{
  "d_model": 192,
  "d_shared_expert": 192,
  "moe_layers": [1, 2, 3, 4, 5, 6, 7, 8, 9, 10, 11, 12, 13],
  "routed_scale": 1.5,
  "rope_fraction": 1.0,
  "parallel_block": false,
  "init_std_qkv": 0.0341,
  "beta2": 0.95,
  "decay_fraction": 1.0,
  "final_lr_fraction": 0.1,
  "doc_mask": true,
  "dataset": "wikipedia_en"
}
Below are experts of layer 4 (counted from 0) of a mixture-of-experts language model. Rows are named router (the router's row for the expert), gate (a neuron's input weights, with its number), up (a neuron's input weights, with its number) and show model dimensions 0-95. Each number is 128 + 24 x the weight over its row's rms, rounded and kept within 0 to 255.
Before each expert's rows: "gets" lists some tokens that make up at least twice as much of what it gets as of all text. This comes from a sample of Wikipedia text that the model never trained on. Tokens count by the router's weight.

# expert 14
gets: ".", "\n", "s.", "es.", ").", "y."
router [131 148 168 111 168  92 146 165  95  96 168 126 120 133 151 127 162  99  92 146 152  94 136 137 156 110  96 112  81 102 168  81 109 108 138 167 149 122 119 147 118 140 142 125 138 104 163 150 109 108  90 178 120 119 145 103 103 136 168 136 154  98  99 128 106 116 144 120 107 110 123 157  99  91 126 125 127  98 136 143 108 139 117 109 150 167 143 135 105 157 154 118 117 120  96 157]
gate0 [133 159 127 105 122 108 127 135 138 143 121  93 100  61 110 134 153 127 130 153 126 131 159 118  84  90 114 116 129 113  94 140 142 138  90 137 137 120  66 141 132  81 120 103 101 102 135 130 138 141 148  96 146 131 151 130  86  96  53 130 142 114 104 161 110  89 152 152 163 109 147 126 126 111  74  71 160 113 136  77 168 154 151 156 124 172 102  55 168 141 151 102 103  99 118 129]
up0 [105 128 120 175  94 192 136 152 148 133 123  95 100 130 147 111 154 113 121 108  95 164 143 162 113 157 180 120 144 131 132  92 199  80 148  88 122 112 155 117 121 118 122  95 103  73  71 122 171 146 114 103 130 128 125 171 125 129 141 171 103 132 154  96 122 157 140 122 141 158 111 123 111 137 142 153 110 158 110 126 121  67 160 129 121 125 128 139  82  89 114 117 106 116 154 125]
gate1 [120 169 124 115 186 114 118 124 142 127 140 121 154 154 114 109 133 118 117  79 118  97 144 124 148 167 146 157 131 122 104 126 134 100  99 135 114 152 121 108 132 153  99 154 142 139 110 120 116 123 168  62  99  85 103 202 145 123 150 174 100 144 117  96 164 147 101 148 116 125 158 121 123 116  90 159 124 150 163 152 157 128 148  83 135 134 106 161 107 126 133 134  96 151 140  84]
up1 [115 140 146 118 160 104 156 125 167 122 132 162  61 129 121 134 144 104  98 162 115 126 125  79 119 121 105 147 121 125  95  95 132 102 107 146 135 145 104 122 126 118 130 193 139  90  99  99 131 132 134 147 166 115 113 125 100 149 116 160 135 155 126 134 163 149 102 159 106  95 143 117 103  79 101 112 127  77 109  74 119 102 132 103 139 166 138 154 116 140 168 139  94 179 114 119]
gate2 [154 138 105 100 131 160 118 122 116 141 132 111 225 127 126 145 116 117 149  89 121 129 155 121 130 157 122 104 119 144 128 148 148  75 107  89 117 147  97 108 126 158 103 137 141 152 139 112 143 103 103 110  67 102  81 122 111  95  83  96 122 150 118 189 124 116 105 117 126 131 148 104 124 149 110 123 135 153 137 190 115 113 154 135 131 109 139 125 137 138 106 161 148 134 153 119]
up2 [137 136 134 132 143 140 143 108 109 116 108  97 107  88 112 184 110 136  79 186  92 154 109 116 105 126 102 109 127  84 126 134 102 110 136 104 149 110  72 113 119  96 147 182 168 113 138 127 102 146  78 173 151 128 130 129  80 132 116 130 166 108 114 126 137  97 101  94 131 116 142  86 144  99  99 102  94 120 127 140 137 153 155 130 119 190 142 107 137 166 147 109 143 133 114 133]
gate3 [152 161 153  98 134 129  92 145 127 123 147 125 158 127 139 205 114 159 141 147 127 169  92 152 103 122 114 117 138 132 141 118 133  99 164 122 108 129 154 124 125 105 117 169  57 137 141 100 112 143 123 138 126 113 154 135 151 116  75 137 164 150  92 152 131 146 155  88 122 155 120 158 152 113 110 130 133 196 121 191 156 121  93 157 117 129 140  94 143 147 123 114 164 117 129 136]
up3 [ 73 128 178  89 145 114  86 114 128 125 144  61 143  96 118 143  86 109  95 145 124 142 101 150 143 113 107 123 110 113 111 137 107 125 122 134 113 151 110 155 119 128  95 106 139 117  94 138 100  67 133 116 120 128 120  97 117 126  68  79 148 107  97 121 121 104 152 125 122  99 119 120 125 142  90  84 153 136 143 135 120 174 134 167 103 139 125 107 150 136 156 117 149 109 118 107]
gate4 [142  81 119 119 139 129  88 126 103 124 123 127 120 161 133 135 134 178 218 113 135 121 134 130 126 125 144 113 133 158 118 135 122 165 138  92 111 127 152  85 143 121 154 156 100 156 104 128 139 137 136  73 148  90 142 158 188 166 126 146 116 159 126 115 147 167 111 128 148 167 115 130 132 140 142 147 112 125  95 167 153 117  79 142 134  99 174  91 108 150 129 136 114 149 145 154]
up4 [ 81 119 133 139 117 144 179 140 142 126 133 136 113 115 132 138 106 107  81 140 125 147 135  98 127 122 118 131 124 111 137 135 142  75 143 137 151 138 135 163 120 159 103  88 154  87 124 120 142 130 113 162 157 153 100 101 108  78 168  96 129 103 128 150 170 116 137  75 140 103 133  95 115 123 116 131  97 114 130 112  88 134 141 118 116 123  86 183 103  94 123 161 108 114 123  95]
gate5 [ 88 160 118 163 116 136 124 154  71 126 150 170 113 105 108 106 143 136 154 176 141 152 154 140  87 126 141 100 124 181 118 146 127 150 133 129 144 142 130 165 145 123 123 137 131  80 113 147 157 153 102 131 105 134 126 139 126 137  80 165 131 141 113 153 111 139 165 135 166 102 111 163 124 126 136 150 130 160 158 136 107 160 125 132 133 107 116 162 127  76 137 136 110 166 121 110]
up5 [137 142 128 163 117 149 179 140 110 132 137 179 176 150  82 137 140 127 119 174 158 122 127 134 149 130 118 145 112 138 110 107  82 122 116 137 127 164 114 130 113 119 114 114 136 143 106 102 149 118 105 121 140  96 150 116 132 108  92  99 154 127 153 162 151  81 167 111 152  55  92 129 147 149 139 155 143 136 146 152 120 162  96 138 130 139 121 129 151 113 123 105 130 113 103 148]
gate6 [146 130 144 155 174 114 117 145 137 135 112  92 140 122 150 111 132 127 113  75 112 108 166 146 106 166 138 118 127 106 139 159 108 131 144 123 143 116 172  95 129 126 131 173 111 160 121 143 161 122 190  55 135 185 137 169 149 156 120 132  93 101 136 124 112 159  88  84 156 131 138 159 130  98 109 120 129 186 129 155 126 105 161 107 142 138 128 124 104 118 117 156 137 171 146 144]
up6 [176 148 131 122 187 119  85  85 145 110 126 154 156 154 103 116  77  98  99 112 150 113 116 124 194 118 124 138 113  74 102 121 115 143  95  94 119 157 135 119 142 131  95 125  99 175 161 120 125  75 128  97 154 115 129 122 165 158 158  81  98 100 115 133 152 121  85 131 127 129 130 156 153 123 143 116 139 143 149 165 150 122 141 122 143 149 156 115 109 151 134 133 159 100 136 128]
gate7 [112 166 148 111  98  86  92 119 135 143 131 108 125 159 104 109 113  86 103 138  93 115 142 174 128 159 124 145 123  94  95 137 136 130 101 137  79 133  82  94 162 116 107 141 103 155 104 158 155 135  92 138 145  91 163 123 119 168 110 129 103 115 137 135 119 101 158 176 111 126 124 133  77 146 146 153 148 127 150 136 116 116 131 110 110 144 106 120 130 135 170 143 179 111 133  99]
up7 [157 138 139 154 135 133 124 144 127 118 147 134 154 122  87 108 156  56  91  75 133  93 147 142 120 127 130 112 134 110 165 124 139  97 133 163 137 161 130 100 128 130 127  97 129 149 143 107 157 131 118 153 102 113 158 162 123 107 165 122  57 114 147 137 129 106 148 163 117 136 105 100 117 172 159 153 132 156 161 138 128 146 133 133 115 100 130 141  75 133 133 131 130 139 135 152]
gate8 [156  86 131 163 134 138 122 120 157 119 139 108 142 101 123 105 140 127 135 110 119 149 162 143  66 131 104 156 145 138 140 167 117 153 112 133 133 163 153 136 148 147 140 113 126 148  82 122 208 156 126  97 125 142  61 138 133 123 120 151 100 149 123 110 131 103 137 135 116 104 112 102 120 134 110 102  95 154 118 104 123 109 104 147 136 166  92  97 132  89  92 171 131 143 144 164]
up8 [121 135 149  85 161 121 145 117 138 147 137 138 183 143 146 100 115 125 147 144 120 139 125 126 136 125  96 164 109  85 116 151  77 115 113 135 189  96 120 120 140 140 110 131 182 141 172 121 120 127  84 146 172 110  81 134 138  94 144 147 152 161 141  91 167 117 151 131 140 124 133 127 113  82  97 100 123 104  90 128 133 119 118 101 141 111 122 120  82 123  78 152 142  89 135  99]
gate9 [105 133 109 141 101 127  54 151 152 130 122 120  94 113 140 123 127 143 130 118 120 116 137 119 115 138 161  42 126 141 122 107 145 157 124 130 118 145 163 127 131 173 120 174 103  83 117 107 137 166 163 113 124 158 149 142 135 160 107 138 119 173 143 134 135 185 152 185 167 126 128 169 105 131 135 132  99 141 100 114 139 125 145 140 138  78 140 152 133  91 132 157 118 129 109 115]
up9 [146  78 108 123 148 125 107 153 143 140 136 151 130 130 112 140  90 119 131 116 127 146 103 121  74 126 124 133 133 166 148 144 160 125 161 107 129 134 115 138 125 134 155 138 133 146  98 106 144 161  71 135 124 152 103 121 163 163 118 119  95 130 121 104 157 129 162  74  92 151 143 117 130 128 165 171  92 112 104 141 100 111  75 105 140 147 196 151  77 135 111 141 122 144 117 148]
gate10 [141 120 125 111 130 155 146 133 130 130 129 141 139  88 124 136 115 106 131  83 146 139 172 142  98 118 140 112 122 124 108 167 108 124 151 105 127 140 118  97 152 128 152  89 153  94 161 118 106 131 119 139 104 164  93 151 130 207 103 175 123 120 101 137 106 143 113 105 119 196 102  96 125 126 144 117 153 174 109 104 165 132 119 119 115 111 149 153  82 112 107  80 135 151 142 167]
up10 [146 114  64 123  75 127 121 144 124 136 155 135 141 131 133  84 107 106 125 126 113 129 140 112  84 158 135 128 124 176 114 116 144 145 108 139 146 101 150 111 113 145 136 163 129 118 131 129  97 112 147 136  50 135 120 195 122 109  72 128  92 154 139 121 108 132  91 147 119 103 117 107  96 151 146 160 107  96 110 149 149 106 133  78 143 101  94 121 120  78 123 171  73 166 115  84]

# expert 79
gets: "\n", ".", "s.", "es.", ").", "ed."
router [108  96 100 154 102 131 164 157 117 143 128 119 138 129 150 119 108 141 102 162  92 126 137 192  81  91 158 154 120 181 159  96 117 109 147 160 116 104 168 134 114 155 126 112  95 136 106 172 104 134  94 140 150 124 162 137 114 108 109 129 149 140 117  94 117 140 177 131 105 112 145 160  94 134 117 191 141 138 144 109 115 123 127 112 153 132  94 151 115 100 127  86  91 137  95 136]
gate0 [162 141 129  76 102 134 122 101  77 104 110 133 110 107 111 143 130 147 109 127 104 136 114 112 135 139 114 167 179  92 149 148 123 150 125  96 101 131  78 102 152 112 122 106 109 141 117 138  98  67 121 159 136 124 133 151 134 169 130 144 116 159 120 119 101 124 100 151 149 133  97 112 142 115 149 133 103 116 106 120 106 148 159 120 122 129 106  97 131 125 102 100 112 142 165 127]
up0 [ 89 135  81 121  96 106 173 122 115 115 150 171 150 127 126 121  97 135  78 118 102 141 110 177  97 104 110 114 115 147 148 132 161 153 132 104 109 101 145 113 118 149  89 158 130 122 138 131 118 121 125 107 108 125 102 135 122 151 131 126 138 155 134  93 172  93  70  99 166 136 126 135 141 131 106 139 104 197 137  89 174 135 117 133 132 149 112 119 116 109 100 111 127 137 119 159]
gate1 [119 108 145 103 129 133 157 127 150  72 123 131 157 164 110 168  99 125 145 161 171  98 142 106 138 138 164 136  89 134 133 115  70  89 188 154  91 133 156 117 102 147  92 149 164 178 109 160 151  96 136  88 128 101 136 153 148  88 143 134 153 153 120 116 138 100  94 122 151 119 179 125 128 113 159 110 173 153 114 143 126 113 105 116 144 153 147 107 151 121 106 150 145 113 128 170]
up1 [112 127  91 156 131 146 128 154  96 128 138 126 142 131 151 127 142 136 129 103 103 145  95 152 100 138 149 176 126 141 149 140 170 169 128 123 105 105 134 168 129 186 161 134 146 100 156 133 119 118  84 174 115 118  95 104 151 142 158 120 110 122 126 144 164 133 120 107  96 166 107 129 105 146 126 145  74  98  74  88 159 142 153 122 119 130 142 139 105 124 143 123 128 146 142 112]
gate2 [136  97 135 131 137 120 105 123 134  98 112 130  98 149  84 114 130 132 157 142 148 157 151 138 115  79 111  99 138 115 124 177  89 147 113 148 147 136 149 119 112 175 122 126 122 131 125 144 125 142 142 130 100 122 158 138 159 111 138 144  70  74  99 115 106 136 116 155 137 145 159 114 139 172 112 138 143 163 160 102 201 125 125 131 107  96 133 128 127 159 126 127 120 102 112 123]
up2 [ 95 134 158 152 126 134 146 162 149 130 146 130 132 162 131 149  98  76 161 117  79  94 110 148 124 126 119 187 105 129 136 101 125 145 131  74 100 132 146 129 176 124 119 119  93 125 114 158  90 130 110 131 102 121 142 114 121 138 148 149 101 107 145  84 100 136 105 156 109 134 125 129 134 134 129 143 113 137 131 141 141 136  98  88 126 137 113 160 127  80 103 131 137 125 135 122]
gate3 [149 151 137 114 161 157 101 109 229 135  94 103 107 141 135 118 137 140 159  96 100 132 104 119 138 148 118 136 170 149  65 160 162 101 130 187 144 147  89  93 105 121 125 111 178 156 103 115 101 123 121 141 118 159  91 146 111  99 167 162  81 128 139 148 106 100 107 139 136 118 103  86 138 105 139 133  88 165 115  87 157 130 127 179  94 100 128 107 127 174 108 139 164 108 165 155]
up3 [105 129  88 125  94 116 123 128 163  93 137 123  54 188 112 134 130 129 138  74 139 181 101 138 113 128 141 122 150 165 143  97 158 154 100 125  81 120 117 123 146 116 108 113 105 122 126 116  96 111 122 162 142 156  88 122  83 144 132 130  89 124 147 175 127 142 117 111 153 132 127 117 135  91 112  95 117  93 138 134 127 128 135 121 118 110 136  80 164 103 139 167 128 136 130 104]
gate4 [101 143  83 123 119 102 105 130 115 152 125 143 109 114  99  79 112 115 117  92 120 131 145 144 141 167 100 159 141  95 162 145 142 130 110 127 125  98 123 112 124 150 125 105 124 125  95 104 145  84 121 101 119 109 124 105 116 103 137 141 131 147 161 133 142 105 146 138  96 100 127 120 144 197 139 151 103 139 149 121 144 131 108 171 117 126 113 104 144  86 121 134 130 126 144  93]
up4 [ 53 102 132 140  84 127 102 145 163 107 135 171 147 137 137 177 103 135 120 113 137 132 106 111 147  96 124 102 132 138  75 130  81 116 116 112 113 107  84  97 119 104  69 160 103 106 166 116 138 125  66 140 165 134 148 160 137 149  76 121 106 119 105 127 151 149 125  96 159 163 117 112 125 138 149 123 146 101 108 145 105 154 117  86 121 131 133 145 119  96 118  93 168 130 145 120]
gate5 [163 190 110 140 160 137 122 108 134 130  63 129 116 128 124 110 156 101 128 152 130 152 109 118 130 146 135 132 131 120 104  97 117 113 143 139 108 147 143 134 112  77 163  55 129 153 146 105 160 111 153 173 139 110 103  93 120 125 162 143 152 116  92 146 111 130 146 179 105 154 141 120 143 158 152 142 171 138 128 144 106 179 119 136 125  98 135 134 148 131 105 116 104 132 151 113]
up5 [132 146 130 134 148 151 152 121 154 162  99 141 128  70 116 143 102 129 138 138  86 130  93 131 111  91 137 166 151 170 148 123 157 142 139 134 138 142 155 110 127 115 170 100 132 105 174 112 122 117 115 138  67 102 100  85 115  92 107 113 110 137 147 167 133 174 120 124  99  84 107 124 153 113 116 112 125  72 118 101 133 136 119 132 121 104 152 147 132 159 129 127 101 161 139 126]
gate6 [151 143 104 116 141 126  92 156 103  99 151 117 165 168 141 163  97 118 126 135 156 177 148 137 123 133 137 102 150 120 155 108 115 126 112 100 128 125 142 105 149  97 117 137 143 101 159 141 152  86 118 179 156 152 125 149 166 213 154 117 124 100 167 118 171 121 123 119 139 169 128 138 163 142 122 108 108 126 124 136 148 140 115 130 137 120 134 129 152 108 132 115  85 141 138  92]
up6 [135 119 107 153 137 154 149 145  80  74 133 150 159 120 154 149 100 110 131 107 135 133 186 116 135 121 137 126 150 110 111 121 115 119 141 106 119 132 105 122 127 132 108 106 118 140 133 110 130 142 112 115 105 193 146 148 143 151  99 136 127  65 124  96 142 140 137 137 125 123  85 129 130  85 200 102 125 110  70 136 133 115 118 115 115 128 173 145  92 172 152 112 109 142  98 134]
gate7 [122 123 124 160 120 100 159  97 113 147 123 148  97 121 139 124 123 167 147 133 139 107 114 125 141 114 167 121 141 144 133 191 134 158 143 154 158  89 135 118 132  91 131 114 113 120 152 130 140 165 120 162 141 143 136 159 106 122 120 102 165 144 142 117  73 126 105 112 166 127 109 103  69 118 111 129 165 105 125 111 138 151  87 123 130 139 123 107 141  91 140 126 174 123 160 150]
up7 [136 102  85 143 121 116 142 136 108 139 144 130 123 126 124 143 115  92 143 139 149 104 152 156 167 114 130 113 140  98  94 141 139 133 123 147 143 113 140 142 127 106 117 135 142 140 144 126 124 139 114 147 146 138 165 121 149 101 114 123 131 177  90  68  89 128 147 122 167 130 111  98 114 165  91 114 159 102 121 130 131 157 123 117 158 169 121 121 171 122 128 113 161 134 111 167]
gate8 [130  93 117 169 155 129 152 137 159 127 131  94 102 174 137  93 141 105  97 152 126 137 115 132 131 129 122 157 148 131 107 148 153 133 167 195 136 144 141 104 111 160 126 137 144 177 140 133 121 129  84 192 116 118 154 115 155  91 114 114  72 121 108 161 153 195 154 152 134 130 124 105 109 106 102 116 118 113 163 127 127 116  75 141 126 106 112 136 130 158 125 129 143 126 136 155]
up8 [112 131 193 134 129  87 137 155 135 138 110 153 100 176 145 152 130 115 162 113 132 169 150 153 132 108 138 133 139 132 124 132 179 143 108 120 153 119  89 134  84 147 138 129 149 103 118 165 119 121  88 173 106 186 100 147 112 138 117  92 109 110 126 149 127 105 150 100 131 103 109 137 106  91 140 133  91 136 152 109  59 103  75 135 143 109 117 149 122 155 103 146 134  95 126 158]
gate9 [105 157 126 132 126 136 163 133 149 138  76 103 120 153 122 113 177  83 118 126 154 117 160 123 118 118 155 168 129 125 143 124 137 129 125 129 172 143 132 147 138  49 138  59 135 120 145 103 107 139 131 159 146 102 119 130 121 112 130 131 151 166 169 155  84 142 110 136 160 130 133 127 142 140 146 139 146 103 129 150 162 156 133 149 120 160 154 129 137  84  62 126 113 101 131 104]
up9 [125 141 133 126 165 128 108 130 103  92 169 117 147 102 123 183  92 115 118 139 141  81 132 116 143 152 100  90 120 113 123 138 113 147 110 123 157 123  98 143 115 163 101 173 188 166 152 149 132 120 110 119 147 125 109 149 187 131 100 142 127  96 112 101 148 111 120  87 135 130 118 136 143 104 120 119 104 118 142 133 104 148 131 136 116 164 109 134 116 141 159 114 128 106 160 126]
gate10 [118 126 103  91 158 135 148 137 119 144  70 116 141 102 150 175 179 122 119 152 134 113 129 152 123 172 125 154 140 131 115 120  92 136 159 112 129 134 135 107 117 158 116 173 144 152 125 118 152 100 122  69 149 159 135  89 184 147 129 117 121 116 151 133 152 145 114  98 194 140 120 140 164 123 108 102 169 107 132 128  87 158 157 121 133 165 127 134 121 169 129 106  99 137 160 130]
up10 [202  64 149  89 121 129 158 166 139 132  92 111 163 141 139 139 129 144 159 173 129  76 123 106 144  90 126 122 135 125 104 172 137  92 128 117 132 134 120 146  98 127 105 111 129 135 115 157 129 124 119  88 123 132 117 114 115 126  96 142 146 171 115 133 130 130 136 119 119 122 116 138 188 139 157 132  81 155 100 115 110 161 147 128 111 139 171 104 144 123 122 125 106 140 136 158]

# expert 60
gets: "\n", " 5", " this", "\n ", " head", " j"
router [130  99 105 158 106  96 135 153 160 137 149 120 123  98 147 129 127 127 131 108  93 154 106 121 101 144 152  94 107 130 157 162 145 119 110  91  74 110 131 131 151 136 130 194 137 100 126 136 117 135 137 114 114 156 116 174  96 136 146 105  84 136 115 118 141 151  95 131 150 158  86 138 123 102  89  93 111 154 131 108 109  99 130 107 157 151  80 114 133 135 150 156 124 123 103  87]
gate0 [145  91 111 139  95 107 163 141  55 146 124  89 110 127 134  83  83 114 145 109 153 161 135 153 102 126 150 142 114 145 134  93  81 121 100 103 153 123 111 121 133 131 118 160 124 145 156 131 137  92  80 183  98 118 147 127  80 176  55 124 118 126 102 139  85 192  99 156 141 160 133 115 122 139 124 134 149  97 113 137 128  96 122  99 134 143 172 111 138 142 122 139 104 126 132 101]
up0 [ 93 105 145 135 116 138  83 101 131 120 132 134 105 139 113 135  70 133 150 119 123 158 134 144 132 121 149 182 133 111 116 162 123 123 104 115  99 105 111 125 114  84 145 175 127 141 142 141 119 165 104 102 115 113 155 149 106 174 102 129 120 102  97 137 153 136 111  84 116 160 147  93 153 131 105 118 151 119 136 101  72 119 162 123 119 139 140  79 125 164 129 111 143  92 150  91]
gate1 [171 158 145 120 160 141 101 129 111 106  95 129 135 137 111  87 105 141 159 115 117 144 129 167 116 116 144  97 132 150 112  96 126 136 145 150 134 129 178  98  71 114 141 118 121 103 121 146 139 155 183 152 129 158 133 146 132 134 105 170 100 159 129 161 106 155 138 140 135 135 133 147 127 160 150 153 120 135 143 144 165 105  98 121 118 116 161 149 130 109 113 110 101 137 120 203]
up1 [ 98 115  74 135 103 134 172 130 152 132 132 117  91 141 161 118 101  82 134 178 129 136 135 122 110  73 101 119 142 121 129 174 137 100 142 137 149 127 108 167 177 151 116 101 150 124 128 116 129 124 129 109 133 156  96  75 105  97 147 126 131 166 137 103 170 129 117 145 134 115 111 106 168 151 127  98 143 114 107 119 105 133 119 140 123 171 115 137 142 131 112 143 113 143 150 129]
gate2 [114 120 143 121 143 112 145 138 145 141 121 135 152  84 143 146 126 140 123 121 112 129 131  80 141 109 125 102 133  94 132 125 113 163 129 106 126 131 119 156 174 119  67 129  93 140 104 142 137 129 120 108 137 140 147 128 118 147  88 121 135 136 143  81 124  80 107 189 208 142 136 128 135 111 114 112 146 157  97 148 113 132 144 137 117 103  82 119 143 129 114 145 131 105 129  72]
up2 [114 148 116 118 119 123 136 113 126 119 141 114 122 121 125 105 147 140 135  52 129 123 151 115 160 123 116 168 118  90 128 105 168 171 119 138 143 109 111 118  88 119 115 162 129 113 118  98 123 133 140 131 106 149  83 117 135 118 152 128 102 109 107 147  97 129 148 116 131 115 125 116 111  93 125 106 138  92 117 139 119 122 144 133 145 125 116 165  56  92 101 140  99 117 116 138]
gate3 [125 136 110 115 103 153 130  95 145  89 136 119  92 151 106 143 116  84 169 101 124 160 136  93 124 118 134  97 151  98 125 156 123 163 167 131 122 143  88 124 144  94 156 128 127 142 137 110 128 122 134 108 161 124 133 163 118 149 165 150 110 154 137 110 137 188  77  91 142 113  88 100 165 143 137 111  99  82 109 129 152 125 181 146  96 125 115 133  98 102 114 105 137  92 146 125]
up3 [103 138 153 138 134 125 119 115 158 106 127 107 144 127 141 116  92 158 156 145 125 153 139 145 130 122 135 136 117  84 130 146 127 139 103 120 154 128 144 136 156 167 120 136 114 119 112 105 137 146 150 133 135 132  82 173 121 104  84 146 117  93 134 108 166 164 146 137 164 103 164 146 142  96 117 122 175 146 117 128 120 131  92 137 110 120 129 140  68 138 118 137 146 117 138  88]
gate4 [151 162 139 105  99 156 133 134 102 138 140 158 109 139 108 150 140  99 121 137 146 107 119 107  98 146 102 129 137 152 142 120 146 144 122 136 180 158 116 148 105 159 108 127 138 108 156 125 135  82  79 146 116  89 147 136 124  98 123 157  87 113 138 131 125 156 155 132 118 138 124 137 134 156 175 151  87 109 127 174 121 145 144 133 114 123 133 166 135 139 105  91 117 134 124  95]
up4 [132 122 123 113 139 113  99 106 129 116 149 123 157 112 167 119 116 132 110 156 131 116 173 144 109 161 156 137 104 106 118 151 130 138 153 132  93 126 132  95 128 149 103 154 135 120 152 110 130 111 131 169 118 143  86 134 125 149 130 118 140 183 125 122 146 115  82 117 140 100 129 130 116  82 140  47 131 139 111 133 169 108 143 106 122 123 115 110 127 107 111 131 129 134 121 120]
gate5 [179 131 123 117 157 138  86 142 135 129  97 121 134 132 128 155 134 101 131 135 151 125 144 124 145 128 141  85 128  80 111 124  80 154 108 131 140 114 138 126 140 163  58 148 140 110 145 119 160 107 166 144 139 119 127 120 136 154 111 135 134 177 135 132 127 153 148 179 185  98 136 158 110  98 145  46 119 109 120 170 132 124 115 132 125  97 109 158 126 116 106 142 163 159 113 134]
up5 [107 152 188 120 136 135 118 111 132  90 132 126 115 147 123 133 133 139 135 123 139 118 115 119 165 152  98 128 127 133 121 140 114 142 115 134 128 152 117 141 138 119 151 102  99 155 130 102 117 139 126 126 141  96 156  96 128  99 147  96 123 103 144  95 157 102 113  42  85 105 109 107 143 140 108 194 153 123 131 154 115 153 162 147  85 137 128  99 119 149 136 117 143 137 148 132]
gate6 [127 100 173 130 125 115 131 114 127 153 181 172 160 146 142 162 102 105 107 106 134 104  93 105 116 176 141 185 111 157 134  99 102 116  99 126  75 119 127 138 108 154  87 151 155 121 132 146  85 114  81 122  96 138 105  67 116 168 137 102  80  85 138 139 120  80 129 104 118 133 144 122 115 109 127 106 156 162 134 133  99 108 106 133 135 147 148 127 188 135 131 154 119 143 115 122]
up6 [123 148 109 144 114 126  97 137 139 113 101 133 158 120 114 151 115 102 155 137 126 123 115 109 123 140 124  54 136 133 107  92  92 132 111 104 128 129 101 183 126 128 140 113 148 125 125 123 109 140 160  87 163 131 116 139 123 102 114 141 142 179 108 131 177 167 147 127 144 125 124 147 137 133 145 171 145 102  95 150 152 143 125 133 135 120 140 179 116 142 126 134 125 120 144 131]
gate7 [ 80 186 153 144 115 110 141 130 119 140 140 153 147 167 128 155 155 138 125  91 146 117 121  88 141 132  73  82 129  99 136  69 165 113 127  92  93 136 116 154 126 102 176 101 100 108 146 135 124 132  97 108 113 105 136 133 134 112 148 101 148  94 120 146 130 118 137 104 110 119 123 144 147 142 164 156 148 113 191 106 107 124 108 119 151 131 118 141 160 148 136 143 166 113 148  48]
up7 [156 147 110 122 138 119  91 136 143 174 123 103 135 100 109 171 111 170 130 191 145 124 166 105 126 124  97 122 118 107 115 143 106 140 136 155 146 123 151 125 100 139 116 137 121 122 166 140 130 128 169 142 117 112  96 195 149 115 101 147 166 131 138  95 149 155 103  83 146 135 120 137 128 127 122 135 156 126 127 159 133 126 118 128 129 123 171 141 155 187 133 121 153 157 153 137]
gate8 [164 108  59 130 110 123 129 142 121 147 155 121  88  85 131 134 142 129 113 149 128 119 121  92 126  70 129 101 128 123 118 123 117  79 156 134 145 106 122  92 144  97 128 176 163 133 136 123 167 118 109 159 117 139 113 132 185 136 124  96 164 149 114 121  78 109 162  68 118 125 136 156 140 120 125 193 108  64 129 156 122 132 131 117 152 145  96 126 163  90 130 119 118 135 124  76]
up8 [158 116 130 128 130 120 145 142 114 121 130 146 182 120 115 158 122 138 145 110 136 178 105 156  76 139 123 166 116 127 128 120 129 121  95 130  99 111 135 144 106 158 136 116  99 119 111 144 125 117 130 129 113 123 123 109 108 121 156 124  44 123 123 161 178 137 101 152 116 159 107 114 127 152 141 140 173 176 109  92 133 127 117 127 125 106 165 137 135 117 121 120 117 151 136 169]
gate9 [152  94 111 131 156 118 135 116 102 142 146 131 148 129 117  89 100 114 120 137 116 100 103 116 133 119  91 173 119 132 148 152 113 103 125  86  54 124  86 152 124 123 101 157 162 147 144 166 118  86  68  91 106 105 136  92 114 154 176 101  92 138 134 148  92 128 117 110 116 149 131 149 131 123  98 129 109 131 133 116 121 126 123 114 121 141 122 137 157 132 141 149 132 137 137 112]
up9 [155 117 105 121 112 112 136 121  77 150 163 128 138 155 135  92 135 115 104 122 118 126 124 167 142  98 152 188 158 136 142 134  99 109 138 121  56 117 102  98 110  95  92 134 160 160 154 149 128  74  62 155 111 123 150 107 107 160 157 105 122 122 109 135 136 101 127 144 112 149 156 130 143 127 137 136 142 134 160 123 138 119 130 131 126 159 128 118 161 153 144 133 142 125 114 113]
gate10 [152 145 139 116 142 135 107 151 147  96  88 114 126 181 150 100  76  84 179 125 146 116 131 136 162 113  97 106 120 137  93 159 143 117 139 145 149 134 178  98 150 134  94 149 131 102 130 103 164 138 143 134 113 164 107 137 118 156 106 145 108 164 125 120 139 150 115 122 132 136 125 139 115 115 131 108 102  85 124 117 132 112  89 128 160 122 129 116  86  83 118 128 127 127 141 157]
up10 [135  98 119 138 119 127  95 140 106 142 100 103 111 132 125 102  89 103 136 112 142 137 133 167 127 101 145  92 121 127 138 179 130 131 143 137 117 116 125 148 184 141  75 123 143 104 128 139 166 142 144 124 128 139 106 137 107 130  92 152 129 182 113 135 119 126 177 205 139 153 118 134 103 112 146 107 142  77 118 135 123 124  86 105 158 132 132 112 145 116 123 144  93 133 106 183]